python train.py --d_expert=64 --moe_layers=[1, 3, 5, 7, 9, 11, 13, 15, 17, 19] --router_score="softmax" --balance_loss=0.000259 --balance_bias=true --init_std_router=0.0069 --lr_router=0.000249 --norm_eps=1e-05 --tie_embeddings=false --beta1=0.95 --steps=9432 --dataset="wikipedia_en"
Below are experts of layer 13 (counted from 0) of a mixture-of-experts language model. Rows are named router (the router's row for the expert), gate (a neuron's input weights, with its number), up (a neuron's input weights, with its number), down (a neuron's output weights, with its number) and show model dimensions 0-255. Each number is 128 + 32 x the weight over its row's rms, rounded and kept within 0 to 255.
After each expert's rows: "raises" lists some tokens whose logits its average output raises strongly, later layers aside. This comes from a sample of Wikipedia text that the model never trained on.

# expert 0
router [124 166 156 168 129 153 135 123 105 104 102 149 127 128 175 126 166 111  95 169 118 134  90 171 132 137 141  89  79 157 162 112  70 129 118 114  50 154 168 128 129 117 170 183 154 142 156  66 105 112 103 112 149 157 140 131 166 121 118  84 162  97 161 127 144 140 106 183 157 100 139 157 119 103 115 169 138 137  88 174  76 105 101 129 148 130 119 171  96 163  71  47 144 157 211 120  64 186  74 166  93 148 149  84 118 168  99  84 161 125 131 143 121 150 144  89 139 187 202 136  95  46 162 176 119 107 121 208 121 154 135 120  99  88  74  80 125 150 101 153 112 148 127 194 112 149 114 134  88 127  95 125  88 156 147 110 213  92 130  96 135 155 170 123 143  79 124  98 130 114 153 133 107  51 122 169 113 134 129 107 216 165  96 117  99  70 180 103 114  94 138 103 118 114 139 136 138 147 133  94 101 138 134 151 146 151 167  67  87 123 116 104 131 130 145 113 141  98 118 137 109 173 141 105 130 112  89  95 131 213 124 145  94 122 147 190 113 120 123 173 153 198 141  89 136 140  98  77 107 145 123 122 139 114  96 142]
gate0 [143 147  84 148 138  81 185 200 147 160  96  82 189 108 101 100 108 147 111  98 107  69 157 158  81 139 115 171 137 145 156 140 146 147 151 151 109 188 115 139 134  91  82 108  73 114 116 112 123 134 127 171 175 137 143 154 122 113 149 108 151 151 122 160 132 107 106 159 207  75 200 191 102 148 128 104 137 199 186 117 126 138 161 108 125 163  85  69 151  99 154 139 186  87 188 100  71 104 140 117 112 151  81 133  97 147 125 137 192 137  90 117 116 152 145 123 125 100 129 122  89 115 141 127 148 142  67  99  67  99  86 138 102 150 129 113 167 121 139 129 106 106 153 157 121  95 101 126 110 136 131  79 120 151 110 134 123  96 159 157 108 115  68 173  76  95  91 116 132 147 178 142 104 141 164 213 123 127 161 119 132 198 142 204 153  99 157 182 109 133 112 103 154 105  95 171 130 107  81 166  82 122 175 154 103  86  93 140  90 102 116 128  92 103  72 104 149 211 117  93 108  92 154 169  77 124 117 130 114 120 135 150 102 168 153 152  83 155 114 163 160 121  92 120 124  67 123 175 132 110 156 177  54 157 133 121]
up0 [138 125 138 143 123 185 111  72 134 153 121 129 111 102 133 162 102 157 125 180 169 187 147 125 184 157 137 166 152 126 101 132 120 102  97 120 140  81 133 103 150 169 178 129 159 185 126 116 146 113 124  84 106 103 156  88 129 157 100 127 114 117 103 120 176 146 184  87 100 166  81  39 153 121 122 154 147  53  88 178  96 123 140 148 150 155 144 139  93 129 116 106  99 159  36 162 187 164 123 129 148  76 160 169 133 101 182 139  65 127 185 182 159 122 109 147 154 141 161 133 172 146  91 130 107 184 157 147 188 170 106 139 165 166 120 125 133  96 109 129 157 133  70  83 136 136 155 130 143  80 125 150 124 102 187 109 137 156  84 111 137 133  99  98 164 142 145  98  65 128 139 114 191 167 132  47 171  95  91 180  95 113 135 102 151 169  80  91 120  70 126 130 131 133 199  88 135 114 132 141 159 137 148 113 160 177 148 118 160 104 136 154 145 158 164 176 117  99 144 135 141 150 141  92 199 112 150  83 128 108 160 117 140  68 104 122 189 116 180  88  92  93 144 137 169 195  99 148 133 176  89 115 163 105 110 117]
down0 [150 152 122 134 132 154 115 154 104 149 140 116 112 147  75 179 119 126  91 139 199 198 127 135 196  94 123 142 130 187 131  86 153 140  91 103 112 160 120 126 130 145 116 143 167 147 139 115 164 104 102 140  52  95 132 106 141  91 131  97  43 127 141 156 181 134 137  97  87 116 131 147  96  93 116  89 247 116  60 105  46 109  94 117 127  86 103  95 122 121 177 121  94 130 104  93 158  29 103 109  88  89 110  67  99 146  97 105 131 157 107 132 182 145 118 119 155 128 127 101 141 159  87 143 100 141 134 116  96 116 104  89 158 152 142  90 109 177 151 117  62  94 142  95  99 162 105 175 128 129 123 140 119  96 128 129 178 156  72 145 108 158 122 111  99 203 156 146 152 109 122 177 130 149 122 131 167 119 117 117  89 119 107 106  96 156 127 136  45 118 154 166 103  75 114 126 135 102 196  89 121 104 157  98 131 114 143 163  90 123 123  97 146 110 137 101 161 154 140  86  91 139 108  87 145 171  87  91 146 138 149 127 140 187 116 137 188  78 197  87 153 103 149 135 159 176 201 137 108 180  89 107 154 149 115  99]
raises: "8", "9", ".", "6", "7", "0"

# expert 22
router [164 113  78 174 136 164 127 120 129 128 104  83 124 152 102 113 146 128 147 141  86 162 170 148 125  93 139 135 113 113  83 121 103 127 132  96 123 123 125 174 169 138 126 171 165  99  96 224 115 137 155 193 111 138 136 158 157  90 107  86 143 197 167 139 183 167  98 135  94 145 149 212 123 102 133 116 149  83 144 115 136 168 134 142 148 149 135  87 137  66 139 136 112 102  99  89  68 180  93 144 160 116 134 106 118 123 150  98  87 160 151 119 136 122 100 139  81  41 115 138 105 135 109 146 167 148 138  75 144 133 143  94 150 152 126 123 174 139 146 136 119 123  79  84 130 142  95 104 100 150  88 116 126 169 124 108 158  80 111  89 149 109 129  27 127 134 139 131 141 107 193 119 125  87 117 159 117 164   0  83 155 112 104 122 124 137 167  71 145 191 117 132 108 159 108 154 144  75 137 160 147 206  62 103 157 131 103  97 127 136 120  22 120 135 109 132 153 121 158 101 164  86 158 110 144 102 127 189 116 133 128  79  78 116 166 119 142 121 141 149 183 116  89 200 181 130  82 123 159 148 120  82 136 156 122 119]
gate0 [ 86 173 145 115 155 149  74 152 120 173  96 139 136 112 145 150 110 125 137  56 158 138 154 141  94  75 144 100  95 172 142 168 188 181  94 194 100 166 164 154  98 159 125 106 106 111  60 147 111 118 138 152 132 119 108 127 111 165 157 123 109 140 118 118 138 123 157 125 141 132  51 117 143 125 155 127 128 139 131 192 100  94 122 115 114 113 164  75 157 129 162 126 102 127  61 146 129 160 131 110 130 201 102  74 140 125 111 163 183 143 157 143 149 141 137 153 129 137 135 119  76 122 157  98 130 116 170  66 148 130 147 155 126 107 157 164 108  68 100  91 133 151 127 136 145 163  71  85 156 156 100 116 111 187  87 145  66 156 122 142 102  89  97 125 100 146 169 200 192 145 205 145 156 102 138 113 214 110  93 126 181 166  62 118 183 151 122 123 129 182 185  77  84 138 157 152 140  56 201 175 148 140 180 118 127 186 126 158 128 128 154 151 119 115 146 126  89 144  80  96 118 148 173 114  42 129 132 141 158 151 117 143  98 161 136 121 183 100  82 101 158 115 157 156 156 123  98  89 133 155 131 175  77 141 114 116]
up0 [153 120  94 194  99 127 145 129 132  27 152  94 125  86 166  80 106 117 155 154 192 140 129 156 178 127 109 156 109 139 137  77 135 117 101 115 121  96 156 113 219 120 151 135  94 178  74 204 121  86 142 163  97 124  91 117 136  92  66 125 163 129 147  88 118 126 123 124 141 117 124 128 114 100 112 130 176 108 111 157 123  98 110 113 141 179  82 167 137  99 122  41 119 150 199 148 122 117 181  98 157 121 184 110 129 141 133 160 130 113 160 132 156  91 103 122 137 136  96 127 103 169 159 127  87  80  89 115 169 150 141  82 186 135 120  83 165 141 126 190 117 139 136  85 124  78 166 100 139  81  90  94 123  93 154 186 119 157 110  91 190  93 144 149 132 124  80 117 110 112 148 128 168  82 122 140 115 125 127 139 111 129 136 139  68 105 179 170 121 139 115  98 154 115 113  75 125 123  50 174  74  82 185 152 151  94 105 150 105 118  66 164 126 144 119 145 125 125 153 159 156 171 119 185 159 159 103 190 178 100 127 113 115  76 132 126 201 172 134 161 139 161 179  96 195 123 106 110 107  78 117  90 148 135 157 107]
down0 [119 166 120 135 164 146 111 132 172  95 101 191 122 138 156 140 209 121 119  90 138  82 143 201 104 157 126 162 134 142  71 112 136 188 204 122  94 139 137 116 155 133 121  96  54 147 143 170 132 123 139 102  98 150 183 103 149 130 124 128 117 160 136 104 125 146 140 169 106 183 134  97 109  67 147  86  98  88 144 154 127 143 112 148  56 147 119 126 145 166 155 148 134 101 120 128 146  73 149 146 151 150  92 146 158 136 105 102 103 156 175 115 175 172 133 102 135 184 134 114 109 168  71 122 147 146  80 159 140 178 165  93 168  93 151  91 203 134 108 126 198 161 156 124 137 122 105 143  90 192 104  87 116 114 156 149 129  75 108 143 168  84 113 148 136  98  95 150  77 121 157 141 110 173 127 110  91 104 148 105 149  77  92 122 186  97 172 164 120  91 182 111 173 128  90 174 191  85  92 100  79 137 172 185 162 127 138 149 151  97  99 111 122 110 118 176 128  92 141 178 207 152 139 130  98 113 154 138 174 125 174 224 174 118  93 178 121 115 148 175 118 157 156 104 146  97 109 172 163 120 116 143 122 164 152 124]
raises: "1", "0", ",", "u", "et", "."

# expert 12
router [122 134 113 146 172 148 160 153 192 121 158 138 123 114 140 109 162 118 121 117  93 129 161  96 155  89 162 102  87 117 144 136 120  79 108 135 123 122 146 146  47 121 130 109 125 119 120 135 118  95 150 155 108 129  56  75  79 147 175 125 144 144  73  80 140 151 187 136 103 126 128 193 160 164 157 151 102 101 146 132  85 125  90 151 117 111 168  30 122 136 121 112 195 109  48 104 107 170 159 105 161  74 100 164 108 145 143  87 126 203  75 164 141 101 125 122 114 145 144 104  95 122 189 140 132  95  77 124 152 133 143 144 176  92 203 148  84 100 134 100  84  98 167 120 147 161  98 116 106 140  92 181 153 102 182 165 152 125 162 137 161 106 129 142 100 169 153 197 169 141 147  96 115 102 180 138 124 167 143 149  99 143  93 170 142 110 105 136 145 147 112 138 192  92 159 181 159 102 142 179 137 183 208  98 142 180  85 131 127 121 162 134 129 122  90 183 153 177 152  78 151  51 144 108  92 133 173 123 124 200  88 107  95 124 190 149 173 135  93 160 139 166 161 123 134 147 160 129 145 150 130 103 101 151 115 124]
gate0 [141 166 195 135 116 167 138  78 125 123 123 115 198 162 101  83 152 105 112 131 116 121 142 149 127 134 104 116 118 154 144 148 132 136 151  76 128  97  79 133 173 121 149 125  97 145 188  87 156 134  83  95 133  87 173  95 144  83 152 121 132  98 163 159 108 143 119 118 112 100 147 177 101 155 141 137 120 145  80 148 136 145 113 134  86 183 149 128  63 139 119 161 223 179 177 167 124 143 174 118 127  88  84 129 118 125 154 159 184  60 180  96 126  88 120  99 138 119 132 174 108  29 138 163 162 135 129 148 162 150 155 152  97 128 126 157  90 110 115 103 106 156 103 154 135 156 161  51 112 163 193 106 128 176 173 142 157 113 112 208 118 152 110 132 157  95 146 122 114  93 199 189 150 152 178 139 160 112 153 148  92 137 162  85 123 148 139  83 123 111 167 141 113 177 136 156 126 175 144 173 199 162 120 124 126 102 151 112  55 186 151 129 130 159  98 178 145 107 151 185  86 113 114  91 127 173 112 146  72 125 131 111 122 124 103 162 118 219 133 135 115 110  96 184  79 136 117  77 149 126 190 138 157 112 133 158]
up0 [150  99 157  80 101  92 128 109 113 173 115 156 111 135 129 113  94 117 162 185 158 123 131 147  99 106 198 107 135 111 165 156 106  95 110 184 137 133  67  69 105 166 164 177 105 114 168 112 134 121 117 119 123 125  90 147 133 143 173 159 103 161  97 146 162 113 154 143 132  94 146 159  66 119  90 116 116 117 192 140 147 124 115 127 122  85 150 105 168 116 126  90 155  98 131 208 154 152 111 105 131 128  91 128 130 132 135 186 166 124  85 122 162 101 174 148  73 112 169 149 203 125 134 106 141 123 161 102 145  78  82  84 113 169 157 103  65 155 128 141  76 157 131 132 126 177 104  51 172  51  85  90 131 143 153 138 137 136 173 134 121 148 129  81 170  97 179 112  97 190  72  65  86 113 122 150 171 132 152 131 144 143 117 119 200 195  82 100  57 145 125  47 114  68 128  91 126 164 104  83  87 137 137 157 159 143 126 111 132 123 158 155 154  83 153 100 158 159  90 112 128 107 108 167 102 104 178 152 243 123 145 103 130 138 165 135 143 116 145 153  84 121 110  77 145 156 167 148 137 127 133 134 124 174 139 104]
down0 [102 130 138 152 141 141 154  79  81 137 166 127 112 154  87 144 168 127  95 118  83 123 126 132 141 168 113 121 101 121 109 185 102  99  89 123 141 137  99  84 141 128 156 216 143 137 187  89 133  89 158 148 200  80 206  86  93 113  97 156 128  95 133 119  89 127  75 132 116 116  92 115 106 108 141 128 118 160 202 119 169 100  61 117 134 168 131 157 101 147  70 162 169 112 174 119 116  98 159 149 135 150 149 178 143 127 170  46  92  83 149 135  69  97  60  82 201 101  99 111 186 133  81 120 158 131 175  96 165  89 155 133 134 136 154 161 107 144  92 145 160 120 135  59 173 121 133  61 171 119 138 100 116 190 109 140  72 105 154 139 157 133 161  98 171 114 130 139 127  64  86 108  97 123 159 187 184  65 128 155 144 125  90 134 141 131 100 122 104 181 154 104  94 101 108  98 135 126  77 134 114 148 162 148 118  91 109 139 136  80  97 114  87 143 130 160  77 120 139 137 178  93 114 175 109 125  96 137 174  60 112 111  92 119  98 127 127 138 122 142  83  83 150 125 116 107 136  73 124 189 127 156 167 134 139  91]
raises: "8", "6", "4", "7", "9", "5"

# expert 31
router [118 124 101  89 147 119 128 172 139 124 152  93 134 157 117  66 149  90 106 199 193  87 137 153 168 161 143  63  89 161 141  59 164 137 160 148 147 136 105 136 115 154 111 157 161 156 125 112  98 105 127 145 122  87 168 116 130 148 114 101 133 165  76 123 178 145 173 111 126  99  93 160 157 161 154  98  95 138 127 130 114 128  93 163 112 127 100 163  99 158 170  37 112 117 139 161 118 121 163 108  92 132 116  75 100  66 112 119 125 112 133 136 184  94 135 112 136 156 135  79 182 154 120 191  90 166 143 116  99 139  74  86 175 144 169  90  98  93  88 142 178 120  75 168 148 129  73  90 133  90 100  77 155 164 128 175 132 136 162 171 144 150 132  99  90 133 175  74 104 188 208 118 118 120 116 116  94  92 113 189 126 168 129 105 138  97 145  91 107 133 146  58 160 106 165 147  47 150  94 146 138 149 199 108  48 148 133 123 134 115 146 139 154 170 137 100 151 122 149 111 118 147 103  71 145 118 109 134  97 159 151 120 164 172  79 127 105  67 135 121  97 101  84 133  79 151 129 126 152 119 115 114 168  97 193  59]
gate0 [141 137 146 141 164 101 170 186 147 143 138 108 161  84 153 100 153 109  99 160  62 126 134 123 143  94 137 159 125  98 153 113 123 114 143 164  99 129 166 115 104 125 148 143  85 132 108  78 150  95  94 143  79 162 174 129 166 167 130 133 139  89 101 118 168  93 156 132 135 160 174 160 106  87 146 103 122 109 191 135 114 135 159 135 143 119 130  72 114 106 162 122 148  95  95  96 120  61 160 163 184  72 170 107  74 154 125 107 140 127 103 111 114 144 134  58 149 186  80 132  99 136 157 155  85  61  99  75 145 109 139 112 144 125 176  92 134 135 131 110 103 136 117 174 141 132  94 117 157 142  70  66 138 133 144 162 115 104 187 160 112 105 196 136 105  68 122 149 157 120 174  71  84 110  98 231 110 132 125  80 158 160 115 161  67 133 134 105 125 193 118 180 154 133  79 103 142 140 117 168 137 121 127 107 115 154 153 109  88  78 138 119 164 117 113 137  81 112 128 125 198 110  53 131 105 151 111  32 135  86 146 100  83 208  94 205 134 121 123 169  97 111  96 124 146 106 191 127 119 178 173 150 129 124 146 106]
up0 [128 106  88 120 140 166 101 112 128 160 103  90 129 152 126 170 142 129 158 121 123 165 119 119 132 126 155  84 106 121 141 144 158 183 138  56 134 131  70 115  86  95 105 125 130 104 154 167 124 190 130  82 144 109  71  95 120  80 171 119  95 150 140 154 122 105 117 104 133 160  74 159 167 153  82 202 170 142 140 181  94  95 133 131 125 143 131 179 144 138 136 136 141  82 153 122 129 217 103  98 138 136 130 137 182  67 130 167  67 135 160 119 129  89 133 102  92 102 138 132 148 182 140 135  89 180 129 148 145 130 145 185 120 169 101 134 113 122 192 155 126 132 162  91 107 163 108  70 118 126 134 136  73 181 110  78 163  95  94 116  91 144  68 132  89 195 142 156  52 146 122 116 159 147 132   7  75 178 141 161  93 112 142 116 114  69 155 128 126 112 136 159 129 139 135 121 164 125 150 131  79 138 157 164 152 129 109  92 128 152 126 139 143 119  97 118 176 125  76  93  42  80 106 118 159  88 172 194  99 152 155 142 137  89 153  79 125 132 131 145 140 127 171 152 150  52  65 126 108 115  99 150 205 132 109 123]
down0 [120 171 130 134 119 125 136 154 144 132 125 114 172 146 146 130 162 121  51 135 141 129  90 117  94   9 131 117  73  69 119 121 139 104 159 178 105 113 103  94 121 138 152 146 123 121 165 149  56 160  91 151 121 110  90 105 144 129 150 129 148  90 129 158 122  32 195 198 162 118 154 105 139 173  93 190 108 160 133 119 134 125 105 188  86  83 114 145 132 124 146 218 122 120 127 172 114 122  81 139 124 155 155  88 118 180 153 140 108 139 118 161 131 117 123  72  93 165  85 138 119 139 117  93 142 115 178 125 122 173 130 137 136 137 132 116 143 101 125 142 153 176 132 197 142 150 110 156 107 151 125 111 145 120 121 143 146 145 110 133  64 134  99 103 100 115 152 163 103 130 132 129 115 102 141 144 134 146 165 173 149 185 105 187  61 116 100 156 130 153 175 218 139 162 141  75 101 125  97 154 116 117 177 169 121 141 155 161 153 145 173 123 145 111 135  92 132 116 183 162 127  73 100 131 169 117 164 188  74 150 133  51 203  82 191 159 156 118 124 135 167 136 180 119 104 103 170 133 155  77 125 186 105 194 104 114]
raises: "H", "O", "W", "od", "A", "ag"

# expert 35
router [119 143 163 114 179 174  86 106 177 135  66 163 114 123 133  97 133 120  98 160 151 135 166 135 171 102 180 129  44 104 135 125 174 132 168 115  83 187 136 137 106 142 135 165 144 171 147  84 116 124  64 144 163 155 168 151 122 152 160 146 107 185 144 139 176 129 110 154 112 147 177 158 117 159 120 147 139 113 135  55 136 153 122 100 186  91 107 162  73 133 113 114 137 161 122 140  76 103 113 165 165 138 115 110 137 158 116 154 178 137 100 132 148 150 176 194 142  70  61 186 144 138 120 104 151 128 180 106  67 132 126  96 121 149 151 106 142 101 131 104 151 137 161 132  98 139 121 162 123 118 195 149 107 151 169 149 163 176 163  89 123 151 129 127  87  94 105 155 154 116 166  98 126  83  70 134 153 139 155 116 104 155 121  83 174  90 171 223 136 157 137 152 143 137  54 111 167 119  68  79 123 203 110 129 107 160 120 142 108 194 106 146 140  54  63 159  73 114 181 173 104 163 160  64 107 150 114 129 104 126 173 118 135 169 161 161  89  87 134  99 136 110 157 139 139  98 114 100 157  74 149 102 113 156 139 138]
gate0 [159 106 157 103 109 145 145 145  63  95 129 145 119 137  84 124 129 153 117  95 146  97 112  83 227  75  78 146  74 163  84  92 156 166  98 165  82 130  65 108 118 116 124 188 173 190 144 146 142 102 169 123 104 126 117 138 137  54 208  93 105 179 167 126 111 150 120 164 223 128 132 201  90  67 105  71 107  63 150 123 130  67 151 118 151 146  98 151 178 100 143 124 144  94 132 147 113 146 195 125 100 102 147  82 167 138 121 170 103 130 131 175 171  79 138 150 168 125 131 114 161  99 140 138 130 125 112 182 124 163 104 104 104 119 171  78 146 107 159 149 122 121 192  40  86 161 167 146 104  91 159 148 143 125 160 130  81  57 134 114 161 110 158  93  83 168  80 165 121 111 167 125 186 137 136 139 142 139 143 146  99 139  94 141 136 110 126 146 124 131 104 116 109 124 173 140 146 142 103 102 106 161 198 150 108 125 158 143  85 161 140 109 126 136 142 123 143 128  92 132 113 152 122 134 131  90 134 138  55 124 157 167 168 108 161  90  90  96 123  69 112 114 104 158 100 154 114 168 126 140  99  91 112 170  89 114]
up0 [ 36 119 103 168 151  73 150 122 169 168 149 125 115  89 138 113 143 125 118  89  98 171 129 131  83 118 135  76 157 126 103 168  71 138 133  96 129 108 175 127 110  91 134  75 133  55 100 156 112 114 129 109  86 131 120 142 126 164  97 164 157 119 119  63 154 110 163 117 133 118 140 101 173 206 114 183 136 155  93 138 132 204  83  86  94 123 200  83 139 121  98  92 195 127 164  86  91 129 116 118 138 130 148 190  83 136 159  49  97 110 173 132  76 142 125 100 101 138  94 140  62 114 160 163  80 102  82 125 135 123 123 109 177 140 126 182  96 128  54  95 133 187 136 114 122 131 128 165 124  99 126 132 109 122 107 121 167 121 121 166  88 170  88 121 120 127 153 153 157 156 145 110  98  74 122 115 127  97 120 105 167 150  99 176 150 122 105 129 137 136 132 154 114 138 128 114 131  59 177 122 113 132  74 124  93 139 147 114 133  85 128 128  57 105 149 140 127 133 151 114 104 124 147  96 128 194 153  54 175 108  55 121 112 101 203 161 153 156 100 161 143 197 173  93 147 130 155  85 126 185 137 187  92 136 116 101]
down0 [169 158 169 161 171 115 186 102 140 123 137  49  90 172 120 124  92 178  50  48  94  57  93 130 111 108  66 105 147 128 126 123 150 128 112 166 197 130 137 168 127 135  63 158 108 171 108 136 173 138 162 166 141  74 154 146 194 116 212 107 161  96 105  99 122 161 126  76  97 149 125 148 162 111 139 123 136 142 152 133 171  95 131 177  87  80 162 113 118 107  89 126 138 115  41 123 120 127 157 159 164  67 169 133 150 130 169  80 140 149 179 130 145  93 130 183 150 153 137  58 124  99 118 144 185 109 135  97 164 102 119 153 125 161  93  84 103 124  80 136  94 105 172 120 152 149  90 136 142 100 146 133 128 144 114 133 104  96  81 140 162 149 150 111 108 144 107 145 107 150 120 128  75  99 144 152 142 126 141 128  99  98 170 148 116  87  75 119  99 146  92 131 173 102 100 134 126 130 133 147 126 101 109  80 105 123 162  68  96 106 196  93 138 135 147 166 163 169  98  82 143  44 109 112 133 156 157 129  70 155 109 147 126 122 162 114  98  98 140 134  72  81 144 118 106 159  71  72 171 110 135  58 108 147 124 138]
raises: "9", "0", "1", "5", "2", "4"

# expert 23
router [105 134 157  82  93  75 194  78 143 172 157 102 181 102  84 163 150 100 118 166 137 127 118 154 155 138  76 121 146 168 128 155 114 121  68 101  97 138  92 113 141 129 157 131 157 198 106 134 180  93 161 108  60 117 154 170 101 144 108 119 125 199  94 154 150 159 158 130 145 133 143 143 156 107 150  75 133 148 119 182 153 147 122 145 148 140 126 148 153 115 121 124 139 144 147 136  87 179 129 103 117 133  51 101 172 129 197 131 142  93 214 162 147 133 144 124 108  99 185 116 117 181  82 119  72 116  93 186 119 170 128  81 134 140 123 149  51 132 117 116 155 162 162 134 142  77 107 133 115 113  83 120 105 150 162 107 111 180  79 163  78 160  66 118 110 125 174 134 183 188 164 109 215 144 148  81 163 112 129 115 127 142 202 166 149  88 111 111 137 105 127 132 158 151 168  87 154 104 122 168  75 206 143 142 190 103  89 124 148 170 113 115 108 163  77 146 100 136 133 124 101 139  86 160  89 169  74 122  85 149 117 148 126 122 130  96 154 131 156 137 145 106 199 115 143 121 167 112 142 124 125  78 116 164 135  76]
gate0 [116 110  95 139 119  55 164  94 187 105 106 103 135 137  84 111 133 139  77 146 116 130 139 172 136  79 135  93 144  81 118 142 115 148  83 123 147 129 112  97 113 124 116 126  83 147 103 158 170 114 136  84  96 182 136 150  58 161 159  96 150 196  93 148 133 132 115 113 169  99 144 139  93 106 141 121 148 125  73 171 118 163 163  23 133 173 140 133 134  71 130 166 121 131 125  86 165 105 141 149 128 130 151 150 187 116 166 120 139 149 159 153 130 113 120 132 114  72 129 105  56  93 119 122 129 162 183  64  96 120 166 140 129 150 134 233  80 127 119 108 151 193  76 122 166  93 129 104 150  58 178 137 162 124 167  59 167 137  84 130  92 171  89 113 126 134  93 147 182 131 143 167 134  86  95 144 211 112 100 131 151 129 114 160  91  77 128 149 148 161 161  92 100 139 150 111 125  94 156 129 143 157  88 162 155 132 174 167 129 107 110 131 157 138 138  87  82  95 127 153 157  90  86 149 118 205  82  86 144 161 147 124 108 144 102  87 175 165  99 145 104 129 122 158 175  83  64 141 142 134 194 141 118 174 102 130]
up0 [130 103 123  92 163 127 131 131 129 130 149 107 182  89 105 122 123 136 162 118 110 143  89 101 134 142  67 171  81 161 139 134  94 148 148 147  92 120 141 138 141 156 104  59  96 151 111 143 147 100  84  94  94 166 150 185 151  48 115 123  47 132 141  86 149 140 223 128 141 137 143 140  92 145  85 186 166 117 143 114 132 144 136 119 145  79 111  86 181 141 122 168  92 135 125 113 117  84  97 185 110 135 117 167 148 182 162 162 123 164 121 132 167 132 167  56 140 137 116 102  94 139 107  84 169 140 149 131 171 126 187  85 137 117 108  84  74 206 132 127 171 116 172 140 100 129 134 116 127 132 120 155 158 109  95 109  69 106 124  69  64  58 112 157 136 103 112 195 134 105  84 106 124 146 151  61 126 139 153 150  87  89 108 135  79 163 121 130  94 137 132  95 127 105  12 106 112 121 138 106  90 122 110 126 143 184  82 106 132 164  51 167 137 145 134 132 116  94 127 110 115 173 114 105 163 128 105  88 171 132  97  97 118 101 172 106 129 105 115 125  85 138 136  99 179 157 103 137 102 130  92 149 107 149  85  23]
down0 [104  66 138 122 141 138 113 130 142 154 124 137  90 192 180 144 130 166 157 132 147 117 126 127 105 148 105 128 127  99 172 129 185 152  83  88  92 147 103 139  98  90 163 132 117 142 212 114 120  81 199 161 174 147 103 136 119 180 109 114 124 154 143 101 177 156 111 150 170 180 131 121 106 125 176 115  86 187 134 133 157  88 134 100 138 142 165 183  92 124  98 116 138 120 139 122 104 102 100 177 134  99  85 104 151 102 185 137  97 180 103  98 180 105 103 157 165 158 127 172 117 125  92 124 124 112 121 145 140 139  68 159 135 123 104 135 158 128 184 114 168 102 136  88 161 124 123 122  50 118 124 170 113 114 138  96 110 115 148 112 163 218  63 137 129 147 145  96 121  53 182 145 121 117 194 141 199 113 195 137 129 154 111 133 134 126 124 209 126 147 131  84 158 117 107 149 177 130 201 185 156  91 152 173 135 123  91 177 130  76 115 142 133 103 132 144 182 110 133 212 132 169 148 100 159 109 101 150 182 131 202  88 165  92 181 137 145 156 140 184 169 136 166 119 165 186  93 121 154 154 135 120 152 162 121 119]
raises: "any", "ule", "ud", " Stat", "A", "isl"